config.toml
num_hidden_layers = 12
lr_router = 0.00142
dataset = "wikipedia_en"
Below are experts of layer 4 (counted from 0) of a mixture-of-experts language model. Rows are named router (the router's row for the expert), up (a neuron's input weights, with its number) and show model dimensions 0-63. Each number is 50 + 12 x the weight over its row's rms, rounded and kept within 0 to 99.
Before each expert's rows: a language model's description of what the expert responds to. This comes from a sample of Wikipedia text that the model never trained on.

# expert 61
Personal name pieces
router:56 37 56 60 27 44 45 66 46 75 58 38 38 47 68 53 54 23 51 42 62 58 69 63 70 42 47 59 52 56 71 60 82 57 47 48 62 69 48 58 43 25 51 65 41 63 70 31 46 69 51 46 66 49 57 47 55 47 54 47 49 60 55 35
up0:61 37 48 41 50 46 53 41 45 48 29 44 44 53 48 46 45 29 63 33 41 51 65 59 62 39 38 74 58 37 48 66 57 52 50 52 47 45 77 40 50 48 42 58 53 57 53 55 30 17 68 75 49 47 52 57 33 29 64 54 59 51 51 52
up1:45 29 44 68 45 43 64 57 52 44 65 25 61 60 44 75 43 32 62 48 71 52 50 31 24 78 30 55 60 40 54 33 49 39 56 39 51 43 55 59 59 60 52 55 69 60 58 37 49 67 72 35 57 38 44 77 41 55 54 35 37 42 36 30
up2:63 24 46 54 75 57 44 39 65 71 54 52 48 39 52 69 46 20 44 56 53 47 71 54 46 48 40 59 48 58 46 50 27 53 35 46 63 60 43 55 72 45 59 67 48 26 26 46 53 60 49 50 48 28 52 45 49 54 61 47 47 44 52 70
up3:58 47 49 53 59 22 61 35 35 44 46 48 59 44 38 54 36 55 43 48 46 64 55 36 54 36 62 38 52 37 63 53 58 34 55 46 37 42 35 39 42 65 41 59 58 69 47 44 61 11 32 45 36 54 69 54 49 28 66 36 53 44 39 55
up4:73 50 49 44 56 51 40 50 57 76 45 49 21 36 39 46 50 62 25 73 56 75 76 71 45 49 63 47 38 64 56 49 22 34 46 57 43 46 24 60 39 29 62 64 53 27 46 60 52 31 52 66 06 39 50 44 55 42 48 28 58 52 54 57
up5:40 18 51 43 31 40 35 53 41 51 50 33 48 52 50 50 62 69 52 39 49 41 31 66 70 58 63 62 50 58 66 52 45 58 45 52 33 39 63 55 49 41 44 31 38 44 60 67 43 44 43 56 43 59 65 53 30 56 46 39 59 49 52 52
up6:60 44 46 42 31 41 45 63 41 64 50 60 61 60 37 45 59 40 41 51 56 70 58 58 41 51 55 35 56 41 67 57 43 32 63 45 38 47 48 46 64 63 35 56 53 41 54 54 42 53 54 58 39 54 45 58 40 69 58 47 43 28 47 56
up7:39 45 68 24 39 50 49 44 38 77 39 48 62 56 50 39 47 49 60 36 39 67 51 24 37 50 36 52 62 35 56 43 53 66 43 58 76 46 53 70 55 46 67 33 44 30 58 43 53 46 39 30 63 34 44 50 25 47 41 63 61 77 67 52
up8:52 47 57 26 56 62 74 57 37 38 35 71 57 59 62 53 60 33 60 42 52 25 48 54 38 37 52 44 37 65 55 39 50 70 41 52 64 75 54 55 65 48 30 62 34 54 60 46 46 52 30 31 55 42 43 47 54 41 48 48 52 53 54 45
up9:64 69 58 84 49 25 44 55 62 59 31 44 61 34 59 41 53 39 85 62 53 45 70 32 39 53 36 58 29 42 67 36 69 47 40 47 69 59 63 43 51 60 55 63 51 80 65 57 42 53 40 35 38 26 52 56 51 50 71 53 55 41 47 44
up10:62 37 49 55 32 55 43 51 54 46 48 32 60 45 73 59 64 50 61 32 69 51 62 38 40 67 63 74 67 59 54 43 49 26 55 60 57 66 66 76 56 43 69 36 58 61 25 39 50 68 47 29 50 33 39 59 54 29 72 68 41 38 27 45
up11:38 58 51 59 64 55 48 45 41 68 46 32 49 39 50 40 48 57 22 50 41 43 70 13 51 44 31 56 49 41 48 42 62 45 55 61 50 60 45 21 57 57 49 35 42 60 61 57 45 47 42 76 57 58 51 43 59 48 53 56 50 23 62 59
up12:50 43 58 46 59 51 58 60 57 36 42 71 52 60 54 52 26 64 48 63 54 56 50 51 52 35 33 47 42 43 63 45 60 44 32 70 70 55 59 64 53 54 66 26 77 47 30 55 49 44 50 24 44 18 34 37 48 55 48 75 51 38 44 33
up13:58 26 60 51 59 31 53 40 55 47 41 24 42 46 48 64 50 34 55 53 52 37 60 52 45 55 57 40 52 61 37 31 53 75 28 57 63 51 43 64 52 32 34 50 49 61 46 51 47 56 50 28 49 73 43 42 38 37 49 52 57 60 45 43
up14:32 44 32 43 32 36 45 64 49 53 66 54 53 61 61 31 47 33 52 30 36 66 63 60 37 44 59 28 63 67 64 61 49 52 48 65 47 56 51 56 56 31 50 53 43 58 56 37 53 39 47 66 79 23 34 51 55 54 45 59 76 50 63 42
up15:52 41 51 26 34 54 49 71 30 67 50 56 52 41 65 43 26 34 48 46 51 66 38 64 42 49 14 73 42 48 51 44 48 71 38 31 56 59 49 36 49 31 51 63 32 44 57 54 51 50 42 52 67 52 55 56 52 64 40 52 63 53 47 38
up16:55 54 42 63 64 57 38 45 75 59 60 47 46 67 33 35 19 44 71 32 33 49 72 52 41 44 46 57 54 59 45 37 62 46 55 47 77 77 65 81 65 47 67 52 68 40 53 38 45 56 59 17 51 41 77 53 61 51 56 52 48 57 51 31
up17:36 33 65 46 74 61 59 52 34 62 45 33 52 59 56 27 48 73 48 63 32 61 57 44 52 60 44 28 61 40 50 73 55 38 39 41 60 53 51 63 41 79 33 17 77 58 46 49 41 48 57 57 55 43 54 70 50 41 58 72 50 33 52 57
up18:35 35 32 56 37 49 41 62 34 41 50 53 60 29 52 40 64 55 52 51 56 53 54 33 45 51 51 29 63 41 55 46 48 53 63 57 46 54 49 55 51 55 44 37 63 71 55 58 71 67 66 46 53 61 40 61 33 51 45 38 46 58 70 58
up19:44 32 44 65 31 38 56 72 42 44 36 42 45 46 55 42 38 50 66 39 31 51 34 35 54 26 24 53 53 53 49 66 56 25 42 45 54 60 57 54 56 54 64 56 35 36 19 36 81 44 19 54 49 43 51 38 46 44 66 32 64 68 54 37
up20:61 57 64 82 55 47 69 61 44 49 38 42 38 53 52 34 41 48 57 37 44 27 70 53 46 48 32 41 47 39 42 55 68 45 45 57 40 30 66 52 33 70 46 51 71 57 47 36 51 52 49 49 62 58 65 32 40 64 67 35 50 61 35 34
up21:32 30 51 45 37 66 48 32 65 65 51 55 45 81 45 53 73 34 48 49 42 44 68 46 38 49 43 46 44 31 30 45 37 63 20 64 67 61 51 55 37 78 59 46 44 46 58 34 33 59 53 49 55 44 49 37 57 46 50 57 71 47 50 78
up22:49 40 38 29 67 48 61 67 61 32 29 37 37 41 66 65 46 55 64 54 35 41 44 52 50 48 31 50 41 55 45 47 81 60 42 43 33 55 61 33 30 45 54 51 41 66 50 45 45 30 56 45 32 23 63 43 58 51 65 31 54 44 40 38
up23:64 44 71 61 50 43 39 32 42 67 34 33 33 53 42 39 76 77 39 82 70 34 51 38 53 40 47 39 30 53 43 46 41 55 64 52 30 31 71 58 65 64 63 46 27 47 51 43 50 43 50 36 63 62 62 40 45 60 39 44 42 43 55 56
up24:62 60 76 54 44 45 25 49 73 42 27 50 46 60 41 49 44 35 52 45 74 45 47 22 58 61 45 53 29 40 49 36 74 69 69 40 60 69 46 53 58 67 57 55 66 65 52 58 49 47 60 50 48 40 23 48 50 41 44 43 41 24 31 33
up25:45 76 42 64 50 49 48 49 67 55 35 91 69 37 26 35 60 38 40 64 69 46 53 66 64 27 46 77 37 67 59 52 34 44 79 49 45 78 49 25 53 53 69 43 39 60 63 29 55 35 63 46 44 46 46 53 55 49 41 39 50 49 42 58
up26:55 51 33 58 52 46 53 68 58 69 46 65 43 31 40 57 86 47 52 51 45 54 61 45 52 43 33 42 34 44 82 39 49 32 53 42 38 64 61 25 51 51 56 39 41 67 69 43 33 58 42 34 60 55 36 72 24 46 39 59 49 57 48 32
up27:67 56 42 73 61 53 30 46 66 32 54 33 64 48 61 61 61 35 62 48 55 62 70 54 53 59 51 58 52 80 60 68 77 51 33 47 62 48 52 51 60 61 52 46 60 49 49 39 56 48 46 53 66 49 54 25 58 57 62 48 43 53 66 35
up28:43 41 31 37 64 53 45 80 35 51 50 39 18 50 35 71 73 40 55 43 43 46 58 53 44 56 40 86 37 47 47 62 64 59 56 51 54 43 66 44 41 47 30 43 38 49 81 48 80 37 35 45 50 22 67 47 63 57 67 37 43 49 46 34
up29:36 66 53 23 46 46 72 58 26 58 66 37 50 67 53 48 52 39 32 60 65 36 43 55 56 53 26 35 60 41 57 34 52 55 47 46 47 53 59 57 60 52 47 77 29 61 58 37 31 77 61 52 68 40 47 47 55 61 64 60 57 49 40 39
up30:71 69 49 51 38 53 48 49 70 44 65 41 30 50 57 62 38 27 48 60 63 49 71 53 44 52 78 68 29 81 47 45 52 55 50 48 63 62 34 78 42 43 45 50 48 57 67 55 58 40 56 43 65 49 41 68 68 55 58 30 41 51 59 58
up31:32 45 43 61 69 49 51 48 42 35 48 50 94 59 41 36 61 51 46 58 37 75 51 64 47 40 29 60 55 21 65 48 55 51 43 42 27 50 46 52 39 52 54 52 53 47 48 67 49 53 36 33 49 18 58 49 64 49 71 70 59 51 55 48
up32:47 48 57 48 60 57 39 60 41 36 71 63 46 55 56 66 75 50 53 59 57 52 34 44 44 44 56 66 27 63 46 65 51 43 58 57 54 24 37 28 24 54 37 57 48 44 60 26 61 57 53 53 43 35 40 57 46 68 53 59 56 52 65 40
up33:20 27 42 46 41 57 33 53 40 55 60 55 44 59 55 32 55 44 53 31 64 51 41 35 28 40 23 52 40 52 50 68 50 36 50 49 58 56 59 68 49 53 72 28 55 61 45 44 58 54 61 36 45 54 61 63 66 36 34 63 51 50 42 53
up34:49 35 76 56 51 44 52 40 55 54 34 40 35 49 52 37 42 45 39 64 33 43 69 45 32 61 52 49 58 45 54 27 54 51 45 43 23 50 44 44 42 61 53 42 45 51 51 49 43 40 30 52 76 30 47 25 43 42 33 65 46 57 58 79
up35:39 44 67 55 65 46 63 67 61 69 54 44 54 56 52 54 47 53 46 46 66 37 57 56 49 40 62 47 66 56 52 36 36 37 73 46 62 75 58 56 59 30 65 60 31 36 54 51 62 67 58 49 38 66 46 54 28 61 51 66 45 35 56 56
up36:49 54 55 53 58 62 63 33 39 43 33 33 32 49 65 80 60 52 52 43 35 56 51 21 49 58 60 45 25 45 54 51 61 33 41 48 51 52 35 45 38 68 51 41 48 62 83 38 55 52 48 51 46 53 57 59 34 61 30 43 37 52 68 67
up37:47 59 51 36 40 46 60 54 51 44 63 57 38 45 43 41 49 58 69 53 49 31 46 32 54 69 57 41 48 48 56 54 64 62 51 57 49 42 77 43 45 66 35 48 59 43 48 50 63 47 60 41 42 69 43 58 75 77 48 59 39 35 41 77
up38:47 57 56 35 42 23 42 65 31 46 58 33 52 59 26 35 53 47 49 59 57 40 42 48 57 48 40 50 49 42 28 57 61 58 71 45 40 39 35 37 46 45 65 52 30 42 68 61 36 52 48 38 45 39 50 74 59 29 44 46 49 63 62 47
up39:59 39 38 50 53 50 75 66 48 49 65 49 23 25 73 52 43 52 45 59 58 57 35 28 53 50 62 39 42 52 63 63 37 61 76 39 59 70 53 28 60 56 73 38 36 53 54 36 69 56 51 67 74 65 45 35 73 34 68 59 49 66 46 62
up40:52 25 48 41 59 50 52 42 60 64 41 73 22 58 64 49 54 56 52 57 36 37 36 52 34 44 67 17 57 50 29 53 60 57 48 69 47 51 38 57 44 44 33 38 52 67 43 46 64 48 51 45 62 43 56 52 41 55 31 50 44 53 41 53
up41:31 33 52 52 79 25 61 61 44 68 56 45 45 73 47 57 65 29 47 39 64 38 42 55 55 51 57 63 36 54 36 35 62 39 34 73 40 47 44 54 63 54 60 75 22 41 56 51 35 55 38 55 52 73 55 48 59 53 50 48 63 40 47 71
up42:64 30 27 63 54 56 46 49 67 76 36 40 49 43 50 55 49 42 32 49 40 51 42 54 67 53 62 46 55 33 57 32 63 43 60 69 59 56 52 42 49 66 46 66 49 55 65 32 47 43 50 50 51 45 29 46 53 51 32 56 48 57 59 42
up43:43 34 57 46 44 30 54 60 48 67 19 44 40 47 41 50 56 71 72 48 55 52 54 70 37 51 64 74 33 46 68 37 52 80 57 43 58 34 71 43 55 44 41 53 71 37 52 41 55 56 26 30 53 50 69 45 21 48 83 56 59 64 35 49
up44:82 55 56 65 40 43 62 49 61 69 53 56 53 40 48 42 43 29 57 73 44 39 47 78 50 43 33 78 47 49 45 51 53 66 61 58 76 50 64 68 53 34 55 53 56 74 72 52 33 57 41 42 48 55 72 49 69 58 58 48 44 55 54 36
up45:59 83 40 63 36 47 41 52 37 53 56 41 56 50 44 69 62 39 60 52 46 41 45 61 24 52 38 56 18 35 42 72 75 49 49 68 57 44 49 44 41 43 51 50 64 59 56 36 51 60 55 37 65 68 76 56 58 55 29 32 46 40 54 30
up46:59 68 63 57 35 43 52 42 55 71 60 42 57 36 62 51 70 40 63 59 74 31 67 58 31 55 65 28 45 62 57 47 69 23 48 46 29 36 37 55 50 60 40 42 42 35 34 42 54 55 54 66 68 26 33 54 67 52 56 52 51 36 51 46
up47:42 40 50 84 60 44 39 30 59 54 54 37 37 48 39 51 41 42 42 54 70 50 53 64 50 64 59 57 61 40 28 45 38 33 62 61 47 53 48 64 52 40 49 62 37 36 64 38 42 35 39 42 54 73 56 50 37 51 33 47 40 56 45 39
up48:65 25 60 75 40 67 48 68 35 33 51 53 46 51 46 37 59 54 50 59 30 64 29 34 60 56 56 70 72 81 45 43 40 34 47 47 51 46 71 58 50 44 46 56 75 44 50 47 37 49 53 44 65 43 82 44 58 56 35 45 33 48 43 41
up49:73 64 30 34 58 35 39 62 48 60 31 35 30 45 47 47 48 45 61 56 62 32 61 61 48 46 70 74 48 46 44 41 33 70 32 36 55 65 34 22 58 49 50 52 62 33 60 60 42 65 51 71 48 33 63 50 58 43 50 39 44 62 46 34
up50:65 46 46 57 60 26 38 50 52 63 34 43 48 46 70 44 64 51 59 55 35 69 43 68 29 52 34 40 43 35 56 64 42 49 52 26 37 42 39 64 49 51 55 61 41 73 40 71 45 59 51 45 29 60 38 63 43 62 40 63 48 68 38 57
up51:41 50 60 65 50 71 44 39 36 79 58 61 49 49 44 39 64 60 35 65 45 37 43 33 52 39 43 38 60 73 59 38 41 44 45 48 40 40 59 39 46 54 40 41 62 44 54 46 50 42 63 56 54 37 27 68 64 45 48 34 57 49 28 38